Experts of a small language model: 34.3M parameters, 4 picks a token.
Below are experts of layer 4 (counted from 0) of a mixture-of-experts language model. Rows are named router (the router's row for the expert), gate (a neuron's input weights, with its number), up (a neuron's input weights, with its number), down (a neuron's output weights, with its number) and show model dimensions 64-127. Each number is 500 + 40 x the weight over its row's rms, rounded and kept within 0 to 999. Numbers have three digits each.
Before each expert's rows: a language model's description of what the expert responds to; "raises" lists some tokens whose logits its average output raises strongly, later layers aside. This comes from a sample of Wikipedia text that the model never trained on.

# expert 20
Description: Sentence-opening words. Capitalized words opening a sentence, clause or quoted title, such as In, On, He, For, After, When.
raises: "e", "ed", "mit", "s", "co", " office"
router:486533519447504541525534552439528510513534508496503451524499515482515474521523468534422560562463451530485459499586503505518506483504490565503526497481462466481519433495575448537418433502491472
gate0:566482483502540527496542528509479499531472471510526418546502521529579502478531572516584511515540540463548461430552472503584501449489489506424530519513554482505556537486526437533459466482517463
up0:503492502488534481521430449556471473467459556504468467546524522480490523437545502578531503529442549403524477528543468500532484525460524461466578503495504414543488599473544469491526524475501470
down0:455466555539400544495435519476501542540520437531550507481589505454480493411522504513513485492490487568520516522554527492454548502432543564455535463480540483443504464505426521509599445556458504
gate1:530498479507477442525404496504399469581557563473449481561454529515530411489531465411425518468541500462500504431527520485511524446443517496529530493516434512484503492482516428526435478528518473
up1:541486498518498516540481471476507540507448530538528442444488564518485529537495584512577500481572526493469509530448506439423487552490491499547507520503545520556486574515471494448518516460465460
down1:428504513551583495542485507523436572509490417539527458526448548414518438508465540454492481467445487555487487519467471467526547466504479463479499454461509459508492512549533508484525491501474500
gate2:510502532435518502549521441428472484476481569516557499471505527456486512484530481500553500485501502529490443459516488490533500506530565551509456464461606468523473483475385513472513479441419525
up2:531473421540480479518555549499519483532506531487505530517540487541470538440473432479522490476573433489479410515451481495529510458508507510477527527526458511434531461572502524490509368490523462
down2:414508478456533500435473525549504501518470452550510470538429462477535540508462535473526400566547542472492563520529488534565561460544418518458490522463488494530484472510610431450425498532495473
gate3:471471416443498473466489573483478504520469498546508512493486436532488507500555451439552469484570497487553441483479569488489557426512520439485425547467420474475484396537527439456501489507453492
up3:455449595456489461527557541466529577515541522495524488478515488466440576532488516475579489503483519444534525482487492518579501551501496537479516479520496473485524442442480539502445493514529476
down3:527499503479470474485525538560513432530495511468490478613472498501548501487475491527546498463498551511501549485550509466538447534502471487471541542500513489474527480585461487507503457440522484
gate4:463541489524505535457448431446482523472445563501547471591469521516512459458460448554526546481468497537472481548502525566528485549511512444484478491490503468510446503495516451457503485483520523
up4:459478518455511513534558583474439652503477457508486523442517526481461473564495473486501451458373522518477507492525546503542446552508499542452471519497472461476535480422513511494443460491485464
down4:551526446509462480516594511482511551507559477471450465542445486530520534541466520468486531487479460512477531459494479539549497557444468524500479578519399571443474501543491469504467473519494537
gate5:496540487563472519510532470458442460503531400414524548487507498499485537485509498488526462468511603507526483498483518482527517475527469446506512521452564509474553446525495472507490488411486594
up5:440465521550436501474482522534540514448499581536514507503500495548479517446549587472483473499477488500472532466495519496465512428506506493418461492487532543413518535508493562567509448574481521
down5:437497451411500490481498444512526492513536520534468466488563522418460509434540566485476582597502567564473496561555498482424490513539460473502509430519445457527504499442536537565477472523472549
gate6:495486480430564507486450537503409512597441518465487456480517550509504514487444447533555486473494476534501535486495498502563503469470485510481476553531509487517519489490450533482580443450459502
up6:465470483501477502503514414551476576510493552372582521438484490538449455511519561449484509474519511478516554528519492572459552572496567513425518517514502482514503508442531488545488519503520483
down6:465480439441515455530488520469510473507494492533458487549518464532518558366421522573456484406474490491517496589500529568512496521546496512457511545519529489484475551498541505395539483460477487
gate7:451532493443469497469577497519473505506489565476489536441439491494528450519526526510550507453533498417498566517529533532623519545508488378512540533469493514482575548507516420538486448460494446
up7:500503540445466396480507470569501504458490527510523504523468486519563395528515442478518526469541482395517478516473492565480537488514553477500468503521489492465557516451500524541509484430503496
down7:492461538556543488512508569451411564450574489476469517518470562556506490491559468503588520509422482544489535488498500555473508417514510540506462472516462494440532505487511460496547515517471432
gate8:521443460530471482525497534526508502524500525460566500470468429477562525452429465553535503512451484453460452508510458540591483459491492510485453493498468528446513511450509428526435479580541554
up8:509500477587485468433566458594505444527383535484415508512516481463547495537414403520471521528439529498485487561462434511467445545547490386446443528515519492457461459457504544496514494516494450
down8:537496485505451464523500542548511457588470478489504473451445492531532561438519519469553547505515531479419454438545533441518515516523536518459450453379530535501474449444445478447500423536533517
gate9:516433500451518479507458551495456462495488496489444424541458479510554496571481477526531482496527465500471519497427564494540489525455518462473486456506501470453444519546494471469557492519500520
up9:524473465542502513552477521535444476485463494464452569502565523586561448488465459424516523512456534485481394587557470542536497503564450508527490472530453498553467470504453519532517443457492513
down9:553465520529577498532467511474520487550491453535609489559487527538521570539488477494558552530493473518529579482562443491530535491465523449495451516440462517501526552538519527507555497497447509
gate10:479524473464581466455572585435486511459514457470499503496442492481491397450549477513466455496504504497552571474471508532471569453544490494565492509474462555469571456558594454487479466569531555
up10:548473475550427496470457503513564529541499508498441479486549504585497590545470540480517534500451489516462476493462439526501462445518556453509485425498479449577465543539445503527479468499485470
down10:539462536464523543447428510485553598465535534492543512464460442493465499542524478520483539552499459512526536492481549508449480513497576528522466498511471526503476512573436512487519536485503480
gate11:494494443528497518498469542524436548442563503512512453486528523477522494537509448507522521518497459456435501504460520493451551478496541478490456504510481495470461561463457450419554435492470511
up11:533489477480422477500469548549581496538574506528481513442449469488490508502504520529460511493485482477611478442525431428489469504466491492505532474516536529527513410483464485477561566461501424
down11:536516470475497444476570528500485449492544471527474497549431529473490444533458548490538562522475519488414500415454535526452452508481473476505503501494516512458533510480481506450511494548450540
gate12:466469581490463470442498502504461491489391491513504422512481462517547471536502469592477507506467500519503538483522556492491554527451552519533403520538499466445567562534524490541511447514446517
up12:544550441495480495453477507497483561508507428505428572499446483507579505497472446501559510481452430504458557449501507567503457509480514523545516454472471471461454470518567477553509499487415488
down12:504543456513545483499521487518462441476486448556491432514418538490530452546489513507487453523506558455458541430507464453452479453395552453433510451520487419537528430504471494516481435568489476
gate13:522528516562488464522569503487499513552517450535549450491482580451507577462554486501486506544516511517558531557486463442479572482507497496511560501481391512482503549514402503461421574484534601
up13:466550561509518506528488594585515475550518509472479549537548538492523472506487491490457540476560537632497544484450550513545515586497481533440553481541477469576471548484572520448512477506554530
down13:499467455493578489417549434563584452535455479503480508531479463522457468511427475485521466464524492512504543546472529493449453505507551568499495491504487522529520502454581486593511392524493465
gate14:521434540440531496474515511457460492506438433500504432510497480495515435456478466524555466471496488440513492481463506448519467379483465556528452450461424496515499421512443415517501522466485579
up14:534451490443528464476531449508498520475466502481510488460543472557473450453509527519496467503457446376475559442491489512447489507511542438534446512512344476498454403458458469452505554533525543
down14:499529535487541476476529568525529484526514481521492476547534547565585472532537478634444531567504548494445468556474527536488501438492535512514457557556471499523362505496521495474477515500548568
gate15:479549513475485535455487472589564517477456482460508513475458478464475494518554498474501465491502480514482539518564530518545518445497533532590472497521489525473528525521566508512562547574504445
up15:541474456488509521520484435470462467498524546501462462490488532488510555504479495500561546561523450465537453503480505508547461496488469478524490520497549521463530544497423538488458513541531506
down15:566517571505461549465536438469533480521479484465449486530521492513404505450504440468550492550570509515418521528480482546500530504487513513601523455460509503452532485424483500508453572426466505
gate16:511513486470510518564501504536504404471453471479548475483443457551480504527514496523465478539538523517498504588510460424489465484518558449465520506461464493495427482487559515542474508471431508
up16:513451448449494509539457489453584513453485476488580560575464530524500463540575499495515532528458478489584514498478512500459474547524431540438493529470554418499552500546489554536481522496480511
down16:502461510513651557531534507491558517500500476548534480549459477577490480492539512470442550484456463497543561565515488498501513494509497446561498452466429514535523540521491553488475536514471495
gate17:498489495510472424521572464450454524510430523458550468510572516503494488463485431524510574489502530523477422524501537576515432551534503557502456544479495497535474479449485522514430447536483576
up17:451493499467472529471548514476516499474556521454585560448489479534484480463527554489476533481475493568416421492518488494446501579485528477504508520437526476477589525513492420488435484500493545
down17:473521416489503537471508537497479464461484593483453480487495529519508412489486496496564565536466565468493441495426487477497587516522498494586483522512521483490532460500553448483485533565480476
gate18:531500433515464484464540542541478483453488551512576514509405483478530469477556533543465489429520462467528459479528514539510394500450544483546504506511466419516583490488515431504508501465456530
up18:484574447376567483492448522455523531395490543548549506506439451489543462517482518501493518488470600446523419528518581531492484489481554558512527513481520427414563527521511412456526494485535528
down18:438458424514471545539482483472588460539504535563570549524555429421509536540498470497505544474479512494593489553522511466460542589475498476509462513561501504542489501517450472495495478464501484
gate19:483525457513476477512523531523475506456496473446513463543475522486472546461474522521525480444436509485493480542483504540412546480503525498506540491516530426443586508536565442527485435434455528
up19:494423497457510563517490552482515460447590501475550496500483544458486482525451448542461502573528514558445482491455483519457498444558461522502546505486465433526486519555484497550461478507481495
down19:406442464407463444535501522487535511570533548522585464466501473471487515464514526510460577506455553541564454513451482502515510511489464512532458481500537466454494499562525568504533441534449453
gate20:502509500513496495547452506486479554498500544521503444498489474468424456472441502542478509565529424556553454490492532480586502456513574482462570494468499534422468465491558451531485430475559522
up20:579539531562522438465524506510476481493506446517503524474460517521470486457494414473456489550450490560471494523549461498467528455530521564485540514471490483496472488452490488516521480528523551
down20:468453468473533481457544439513497445524529524490446479452548519532459548451531457545494528602501429603484403540572453502500540540440469526451478567526533482515526503522537577483510475565564483
gate21:542459523499547511579492505466529488464423522449482470482466491395513474492527514480567500572555501418435527477526515500447456487526473476502518495512462494470458458448554484513567492500447495
up21:422504467548489489530545443587493552514525490494497551530503474474492557455509455518463584495566550485422485451490483532560563554486465495555515584479505562562457518449470521494505464571531492
down21:502524512502549568497554480525493527582537484494475467473481560561512492507507485530543506492416445457471578486524535486577507487553536526506471554488503519547475491460398481455489555443496561

# expert 25
Description: Mid-word fragments. Word pieces inside or ending longer words, plus some adjectives like important, famous, able, such as br-illi-ant, fl-ir-tation, van-ish-es.
raises: "cra", ";", "ling"
router:475536542484543497476523539508437437436562562493586505480546497550504454552498508462425494548439544451462544434511499454472516527498501525433474546503542485533556483548482537529420516475565516
gate2:478528518520468462519545477403493436506614451475551484521434552506479501466548535506509517503511523523464438518493520449397530523549522542467557479500510443476460514452512410494486486500488554
up2:418525520419467515563497511522454507496490471494472534597432525529492497444491449505511458508499479549454425573541475500479532491503508555517461535499573467553591463454521387501490535514477412
down2:611450469570518520478485462514460514464527535485473539479514486502553424512466508532460508538545482449566513516512513454477566440504522522473554513468524440459485515567461451488488538443472458
gate3:482507504520534524527558515585490565506501459534488464542497470467534403534524493482471460479441453501490482452526566471540521499523536539487513593458570525496504515511493500504492437478525519
up3:529518446516549518521504495497517538572426476511501550492533551475512529469482589550528501529524482516559515566462552509490466465417472487554405392581426490482508531555525471530603478562475530
down3:474536502465447510456490496547484562474457524525479552580437518461585515483417482494520515497449521481499481566525470476474446452625457462521532500484480435572509508456552506500600482525578561
gate4:468530533472492492457570512525435430507546525547453486445493472512520448498550534509411499495478546474469528397451517481506471575550499521426444528434523563464454449505481495431535529442588528
up4:585535539460480506513521555440513583488483459471475519488499538472479416514487574436486429504507500510493571561532523499491463520506483519530536494497496476546506509575547497591494610483506445
down4:501487537529494498557473514521484494463535491509498496453511461468559450535563512494492500428569483529483561481544528496492514468500561487461578488477505553520562480600449527540500468513452451
gate5:449422519449457499523546497559521504451503518545581475536430495498524486451583463484500496480461513474541519504538552460469524521557576430483517521469488507572516499499581490493455540525513529
up5:494566547587497529482497507508519466519472538467553511502491520455431472458590485456495559474484501557369466476533491529519538525518519456568511540538485466507527525524506450509528565513504429
down5:476497539501461490477485456591502486494528495465489454483535441494482533538465548484475490477423502580529488578487474468438445516554491494550460520472524437551509497521437509475541571450565529
gate6:470516527535511518489514538544507446417533570465530476524524469454492463542501520486467367496548494500505553468462578567483443541516517496455475558504491524483535438530514531477508504511512482
up6:552448430485483510538499428425492527541480443555505494562463480532536534498514459510558525509471475453521516435432496535503479529500476473542515512503534482498523505460535551561521461555540542
down6:503404510471510480464596462511594466504539502501500498476578537456459441467528477504444550503450457530555556584485486518488498458476480502497402544518535487521474506529537510481475553492407490
gate7:468467557526448558399511548493528492455506489477519476478503509445521454534572453466469582472445498448486484567486568566512542470535503533591524614552483500455567452546472528495442481532440435
up7:444494509466536481465531505472516578589438477503477494549490508492444483525552509547538474535489576464436498481520527497512487496436522439561499496506599577466506490470442564546550495559482533
down7:516504509478531510508572498505473494454512532465434473514417514526422477490527559460496444488505459520542457483528493461508512500486500460531518563520492506533400505499552557501497510507515470
gate8:490553534561462507492472544504427485477515464493461527512538481500529452525516408546483500453458506518527554544477537542481572544520542538459555529487539487441514519582498522558505511501482514
up8:445504502460484534533520390483551493458448492518470455499461478485492520548500465548564494532448560475565536483503531521432504510469445489509468441542607480461474439564448511477450484470426594
down8:466459494537554455396490494363499433480489548563452455490478488446453442494501461523483471517540544503503473470497492614500488505458552478570475466519576483471485489537516518528556537501517498
gate9:489519583545431569493548465508514543429508582542516470476527565431536492505466464477462449479451551446508491470513512446457461477472472523494492520508438501427508511564488518471512581516436396
up9:523553541534532535599495528528479517469482536574526480468522481509559551502545577499595454505427550541441608526508440452462449521465505474459520463479511534554441508500582462499572557505564518
down9:498444560554515545431418550526472492443522380455521507473509514452517481529478464577458494471492501461432578522514455527453507543529511474455582496428522473497465520558455485502486481499527446
gate10:515475542527486516522462507504432499441513506470546465589546455495423501534491504468492509483537541505532541503547499482494486488570523467501436578413472497466471510539514545478419580415516589
up10:491509525457476498440458473518541576501508508504573491456507538469492503457448560505495552525500441475522565487442475508523458523531513465469523490583525509562548533530440560436578574482508465
down10:537465497469556506458517386454522497557553553511542419427549498493496437516501503482448532493478458518543444510506542503502503451453467541508486563452472521540539495507467513486505525506485488
gate11:465510482444549455520568583563542433503516481533489485481470515509534511489554475496452421457464525548453453569465544480520536498516467494486488533565437496548472510525540488488491510459447508
up11:472436441522525509512501510478509580466525443445513486525462486503495517476487496537508631560471433462480489527496481577498473559508483562496584489427560458491450530440463384514536491442526497
down11:482509518506521512494580461595480485491414487611496336597478479483509490482506519509476418479522410490583530471489521485549555528480409452495443544539440526505476513557450494533441464490510459
gate12:476475550509478541524547495552452502390458496483575444551495532477476501519518480482553491526502546507598543449497479525510528478538509495443492528514511462457547455535566531443495503445522535
up12:487490549462480572490537454445451453430495473498504512539535560511498421530524465524580505562450500505532572478491428520498463510465478481442550440444473496448517504461520565519496482531535550
down12:517528556519471444554563475503580506523512540501460463560498529551524492557491473421499513435451408451559535485501511495492531454513475546535464505477543539473443489479472549471450529567454439
gate13:562536522554404532457539588529520569468508496431499470497500516486528571487496460492511449451495516466572501489475539463458533552498486496474478566444532549479471506516520508563484456493421542
up13:554486534536512540477518594506507626467516463493562503528477548445504552498457499447457485434460487531527527584514571463484502518564481471556469606502508492500452502601519625483494503498450557
down13:473476520510509500500464517468391449510568514500493501502449510468459464512528509499502491510431598457521508519464462476471517508507515498482458503508486487415446505509548531543439582421513432
gate14:491486512439549508466484527440426487486561580500538459456520450482556486481409483441575501440534462456496565530488541508516493482518515538484484527459506547498458482515439492536444450430532533
up14:558488546465477491500498610462517543428547539417545425451472453539515485484469558450552505462493549470472520504540520507510466530493532587475503533491494464506449504488481431550527443487484489
down14:468544476455462526568513473464469443499462587525531493543498410501546483423521503473436505459454566507480446543549546520523522463513490517517500456524515530493519450489440497529500482533550466
gate15:522483522488540523476507507374452534509540496476572581503474465445410528510593530466426473550469552553494548477480529520544480561560484526462603540454540475464541537538420519463499545443543502
up15:544482547549572434497475494483549551558478465565445507491541488417550478501473476454507544543440457438422465423431478543512449512513521456553535562471527494599487485569472515520499478611476491
down15:502582454517482478519440486529501435489607500516450510476489530519510532461488459521487438460475448524500519469523500541529481520569515575482585460482497550481483466405564492518501426474511506
gate16:509494463543537502447538539563517515518517531511532430502471424482541477488537516453497521475508537476430559447467475523538498527538484526453551523515574500523528557433520468488483530407495457
up16:484543491480484512538588491482497499518461537512544500493541498522439541487504436398528573564449448569445499566493469497553518522547499517494497510455489577498508495470457522529515433459538465
down16:471446546494466505487449416473493491489502534543504484502569523525505481531528487488516514572443475528530476487446491503525523511491461534475445414482505457501537459483483463519502503429594512
gate17:483436474481552522491563486517489407514486456526497507532527487557506497538499542422554514508502497430477475403505558485534451510422492453479534546465516476525467484520508523457480438460511528
up17:525549471501538473462487474504487576497461473478493507522505444505455559473479473531517442487521484489581472587479548507500559535522517531447493426529482528526461523502397493559534529527505485
down17:426566465479462479454507574499469520525496504480365469484465513465535527488529518465562504595484516505551507502410515495449426474568516514432542436471536496511496531464466438552506521525447549
gate18:471547507494526558486478487502449481467555474552543475486460461466488506494431482496469521526489520603430497521435515458516512465597582574483492547473445460494479499539545495469470417513514501
up18:488514549429500471561486538456443547438519502577524561533557470534495500514448496515425524452527452498502509533515536456501560482544524518423475533521510522430555492486482489479490524484523442
down18:480578568459447465495571514509599547528549481447437446536474505538525497495513513533498504490481473502501503492416508503501530478468470558505479495537466515408472544480523487562516518561457458
gate19:487484424558484508444469464535498518511461508432587403541488453516498576477575554545432516542503547483489494485452500530558556457491479526533499531456477518522537583528544446523504503516512569
up19:455471440456467513485510494417563495523495457533422537512454453470434469562503418477487478491563583509455482465484472523521491497514495567472485577488487498495563507474518491542461525525550597
down19:505443425468544516445424462475522500520491461461553546450541519461565475552461488543481540540485550422507442458498493522488552457557461598545467464534504457566472524596515501527499539508437500
gate20:561454477460523461493542490518438513518511462496442455561524485425528503560479504422486497546519512523514486511519452435498529455509517560506443489495534523466513473515489515459439479527475506
up20:526467525520531509418505505499514494494585537432492542505462499475515446432438527457443493548544547494598493475493530442544467501520551487562446509488448515481470447474527538509465509526525424
down20:521529482521489494530559443463457465515486537495500452549485546494550526510532465439531465515541512509491451477463523527518547539430466513494499475489450532485570408591475516495496502501524518
gate21:422511536528487480463570539486529542516506558515525511487519509535469460553487500533465504494504513420490541529443514502540512501499506575524513508469425543445503482479440407531484469490444460
up21:434470513456568523481458453489525544447543547494506489534545448453527518493538523518462498503476465573476535539523472546487416515538465590459469494489468553467475493501427564497506454469547439
down21:429521486519449504527430488487523642464513512507503481540500446473535480466521526519497519497529541450477532510530497511470536450473432530468460436551529512503519414473468500546524475486516456
gate22:515521486464440518448466561514442500423534420503527455540432483464516512556488552514531427504473508380415554477521412494473498500471456485490570528487477446430478440526508535493516484440507530
up22:495477537472480464425455579509442478403586499504532465451490509462542502540448509469517457501502544511474559484519448479527482515477492516481533512472468501466524474487543478487484477475477538
down22:422436426549509488472502465475528500597513485497489505522447515477474467497431523537473492480473516468528518476454488474545596541458413599494451475544456480553451455501447572536548516547543489
gate23:512461541445489423474452445519415495476542472499491470538485457490511490490495477420474539564550532501497514506506587436522461464527493512418528472412513493544504459535517486430459498453537494
up23:428478474492510512525465514469502482446447490486483571509502532484534551500482470603506455535491524446501536530500442574532506471565564468544523514481562495450530456526493552413487482426489440
down23:445501535541588547490503525493512527497452526451546537498508531575536548551506528515510441453558454547507450480477477482502581500533573522551605579504488451464513498522510484506544514486402537

# expert 11
Description: Mid-word name pieces. Middle and final word pieces inside names and rarer words, such as -ner, -mann, -field, -ington, -tor, -ia.
raises: "ised", " draft", "ique", "aged", "led"
router:603515531520505486470461450472599467495510505486477497530523548503500497454480500492470508444459449493513547492587451521486500484472488490538540465579483475530531503545549509491483508509565469
gate2:526525508483552482521543496486504525536427477536542512569518460519479467437568443604484421498504497481462525486537426510573508508507592479501532476498497518489567521554596466437499513495461468
up2:552518485538538461459473478502488532508487496455490514439548498486437507512473484629550520485526503492481469458590485512485417473560499556529529528525461439538534520553499483479462468571455517
down2:497594502495513540581465525537451497456404465449515501467488513489550506470437491536441478556495503485471527499511452457498457452461542481489535485487548473442509440507492472475519577478544492
gate3:501524416467484544529419550490556478522459485533455424571495481486519531497467441585511423483483456473566500574460495547517491528461537519544509439470521512478547537576523472453502531499453395
up3:507475517504474448439534539474428542517631555504580455539479516507507562501524486499482450545517403486466442469512531462482507462420497502493511473466511463539531493488452493562478520505562485
down3:446566485490484513542504538517415487449508467484515526509511509459556456580471517501536482465504505534550426506459478506512478479507582513521435544505482505486570505453556421605450514462413504
gate4:545472470494470446446569455505497481501549540531535475449474501459514470498514528465539451493444526501458543478490513432547461469483497485491499546473493497540472531456535551565485481514483506
up4:466476518537512567453438488486495524536544454481507456543494576437550543528489509488559536545504496513481559468506500501489466579472524463467525460521425492499456549456515384555518574475576495
down4:507456501534526448496479496524618476581533480531521541512507511452583534495492417473523603539458470513515548538572493480585508476498551448454582536503509486518442529501486488408496483497561499
gate5:477545564514472547503384487515475600486541536500506520493484511462420578518528448470517440484546575517474463583462472460453487431567445469554415573480462488515445532475523517512478534427469527
up5:597486531561490481498531456527541566481541518539519473534486485498545517463475510596499460493566474505539558429564483425516524536502451525519528499469557457530469482480535478524471440443427522
down5:497542514547483515534556495513482499539527501514454547512492526544480533551538510499489543470581466480457493465527499462572456461483505436559582507481484526511562506469501545484488481434518553
gate6:537547483571573491514516483483443490518580509484479477566540501494512552489581461515505524502476503482496569521550523522526413539502507527525494567540495517502469470505498425446481476410523530
up6:512460458473557482561490566444509494539512464492483505529529531515574520527494496489527450474498428488446526592524505576507507485501482569491516497467537518513545533578458457473480509544529520
down6:496490485463469481483535525508493461457480512487483566531421510537475515503510503436553487508550550391572552497486543420486460500517489496507569471484498484509528445519474450569525522481478469
gate7:539407485495400441514473502525419516461562519527524430470435476543510471450499478509473532461589485483590512482493527498486472492504544535507524539511472556395551435577518483457463571520453477
up7:470523519438526481490483516461550531544464462481533441414523509531492505512503542543507514470440449458548412433469531503506483562498482536479462470484607479521469498464447542552508473494568537
down7:523523493499456507491454471549539552505487530514457484456497442512545590519551469413531522498492489418492464520490540483509463501505490530498489537409549478533557460514586421438463450498486575
gate8:576504478543496508499447467446428528532523506467443448451516466490495510543464437511500442460590376577505536541483508496503458476419462492524446448510510467576487441524471475470485411497569531
up8:536489503473497477488522527472600525488479546538630522500536459457518505502497444499514523479434429525488513565530512493547462414507474506426559480524565515451536444513452554478588434444481499
down8:504511547419490512543463480449493552537556493505459574429520486493544468530455487504457474506555520481416568500501487473447518453514486470595486490463539402537501468508504494484522531437518560
gate9:442556607496511477447486482427456527427593517463494561436490464568525493470470513459577458451523500492464568504509473467479466477488513449576536418561513495559529451446549467483496585507516508
up9:483522423550507499523502451525469492527494436561514457445513457432504512536425484564454561563472534531474454496475572535555495514482472550448438525417551539531494522460467434535558480481460529
down9:499471471534562553500485504470518568480471541476494426582477525471491448442491539512476553479528442530502538489590508515518536511453513509432547528491471461543498579499457448441526565521508507
gate10:536522513518540444474435479500508535568534421461503487475486551572525528492529471484463515455630523490540495552476493559578485428495495484522457501478460509468594549496501525513516440518397454
up10:593496506541498526460495476435512454504523512512558461496440479506481454469526552522559488451463520482474501432502450392437528491514445486558522483526532524519505555437532381572483513494531535
down10:470550474506451507504567502454442496545492621456548511463455536464546540513455434462513484528504526521480482441551465497484547503525480566500474445495530507472392441532556491541484527517504475
gate11:444553513471514543457565487530499593448528581501540491544487498543473499513553510497533478457538477462436636539562571394534460531520514521527497533524507470411457527504575478532526417523501475
up11:498454464480526471490495547487419476503460422517502450477513493497486444498427522562567500546509578466533501447489520500548461488480540409542516468512544480535483534495522423576510499497466462
down11:480519506510440500497560469533443494400469507482467437547454534487567536489485556574566422490573591482493515501430541564519516437587542526516494510401538456464491483502485476501495521478454575
gate12:532564483393551486510454501511494483472531521492532453525527449461476523480557432490496477485511557542479508513453524489530468460450425433551510432581465495521509438500496456435508511540499504
up12:522496534499517529479496510594530566446525428493518467496489547521526572519499444498538468469571524461581485484448535533472532475448488486485544544494450516507452612544517452472534530535489481
down12:519509595515511545574478456517548496499488485565515475571446463494535541515487512487484509473462461435552513447588510419467499489534524475462568464558463522498510449509480528528513580497551452
gate13:573539444504502565556449473535462549453488504482493427518487548474527529502510410603489411448638542467554502519558508512479493440528493512538549523454506505496463488501435497511475432515491479
up13:541558485510447567481573511452461504573471488510512473455462496510564440506536519491474469502522581474551413471547503517461393540488540526488497530483460496499475486473487604484544451499481485
down13:565515524521500511523490520447486509524433451489478471449507504451475549514476523514576485455487519556513430496468486460530527373484482543480501545484461520556432472440437455542483432504550485
gate14:535555577523473522444501511461466508500512495523557475521495482471559546512526406563452523415539482442472458523523500499515458449492485418483532567471453528506542474502462519503472472565502493
up14:530496519444456473499488518456489509523492481515438498550476516450444500526474515447576523486458358454493478438509449535501454550480545463548540520504502501437517484485525537460507507457484481
down14:451469485599502493538558560511451490471471513469456509438540579518478509521507487433524473490548549498465556532443473472429496491454525585545497509497458511551522532519475495533484463495463485
gate15:522513510526503509491479480511490485538486520513426534515515561557540527438618496490576503429475465541506515483451585548545457569467488485485571447457410501502435484482553492487548479505495534
up15:550484459462498516472544507516525469539451536500563418518470498476493568445549553542552536546519527472539516432544460559472513454522474550515517518477458518527529487601489465569402516534533484
down15:495491499472406474541503535533526502461504494535465455472480471496442528460535466477540541484491556553440514496450476538513515551492438489505445488546587496544553562438486580474485534534534512
gate16:466502498539501412495504535570476482473496457496456474558428482502510518453501484375567528463467528484509441518463545547527507501568475437469554485476457486476541491549584520529519526408565492
up16:482489509493480526539535494482550534519509532453530463514511572449518442450571495504478590408487520491572468543534480577500491516524485492543498540507466487443460533476458553513487544479512586
down16:540475513509507466568491465438515480581550520494415457442481510462556518495450442506555545423403526465507455490466520475520477438496487535513566515561610476520465484516519499543479499551519536
gate17:541540497482452534411574570528405471427533475452524398530490512518436446501519472472466497488507519505518461527543464516483434473508473484470512477488476492509472490517495383539523528505487504
up17:515539474553498483444463533518463461545526451510474535460506486502561467453502484482521578487468547533503403555506549486462534406535538517487552461516556491526538561488431523471486492476494438
down17:495469494574516440496474493564482441436477492488513523515530491468447518542554535563492516490464538514511470513504471522542526478490456486488561421489493492475502554520522516521516543470591509
gate18:492461525452560487523483421433537504509464499401570533445481456409481512556496529511536493538515539473423489519507517505556559494473522523526531494569538543466598538532462468515503463549554529
up18:518471496523537488447593420506429551531542511508540455478490524502509524502442600488517541443522490542499457473509475545488581535503441489515474543402513495443542506429554538537562562481500470
down18:464508501481480514539460439489472506497442528537503448524514528534511486459481501521555501442471472494551556511467591526481462486537435405544455460506481485492518489514457573448457543532564559
gate19:475537503502522558560445508532525547440470459551495501465436496488468496465524383530475510496556521499423443447491512502474441524452479514495486432426537467578533408474489550510471558428461546
up19:562475518482464471478457531529503546525430477463439454504503474513597517490523521439463562468554472545517505569577473442484490456537439528503481475510502487550482564505549462526446497452510470
down19:484584506418539429510536432530469458481517491506541522473521554506544582442522511463538495471536543468490491499526526550600496538481475542465437562472508499511518475506553533504480508519480495
gate20:488499535453451544535460513495483551504516480477445509486504543571518553487428519527593496513447457485538478518463518476513432519529475491596518501474518477410502501574548523516455500448468490
up20:491517548574521477488531565499467479546402488479504526487445432510479459554479492484459510487509484412547536522488535480496548446488524495544480486511458544506506494481501491486407477474470575
down20:479566481481427475580443519514434529453489400547494555435515509483537495479485477528519477466544437511469606560499542526561498440543519494551541554447551568548403511451484502512552530471474526
gate21:552526510466497559523460505532484538423522471486513506556434513489599547511484470439463553485530530511540571507453411468515477514491503470619557543444523498515538513515541566465461532532457504
up21:494598549534524510528476563480483466485599428510474479446486505540563492458483445440504463484497504423463509498446460462428526528436516467589571490528442451536491469484515531501516483493542514
down21:482587455477471551507397484511511536496470455491453512520512443433527473492506546536520492532543542542461524489426473499477547553442541483495563512427472589608505509519513430510499436490512508
gate22:470486508479467489483492523481503469378537483601486493514500488475543541455517496538442509492523505495573522434453495496532446604474504511441527542508487549506490474570524533512463510526500500
up22:474540524484487465477519458490483535496463419478544505458516503434514465543466500524522590509523580500506478551520528516475492432505491458503345467534559503454452511426499547528437505554426460
down22:474458534434516457474464498430518527533505474488527432488530472459568488504478490561477481508477484490521526461497512495464461539522528513540523603520516556476521471524506539503516527501559474
gate23:462470487484493511544443564476462458520488552543442496484447508498436498463520459408509532454554530490465477502456558493494532548551505534458516505530476504443521471585491472439472634473535429
up23:561512506512449491503493500504554527528505439562437482559553486499493456448428533499530530444541519410561499513467461460481472482477456538536462505558516587435516429439467538485544459484498554
down23:558472485490478506456549559484535536532508532505521515508500543562554484482533484493504518474480451528475564473482481510533597529415573482478443595551536482507537484502490517468504461509558532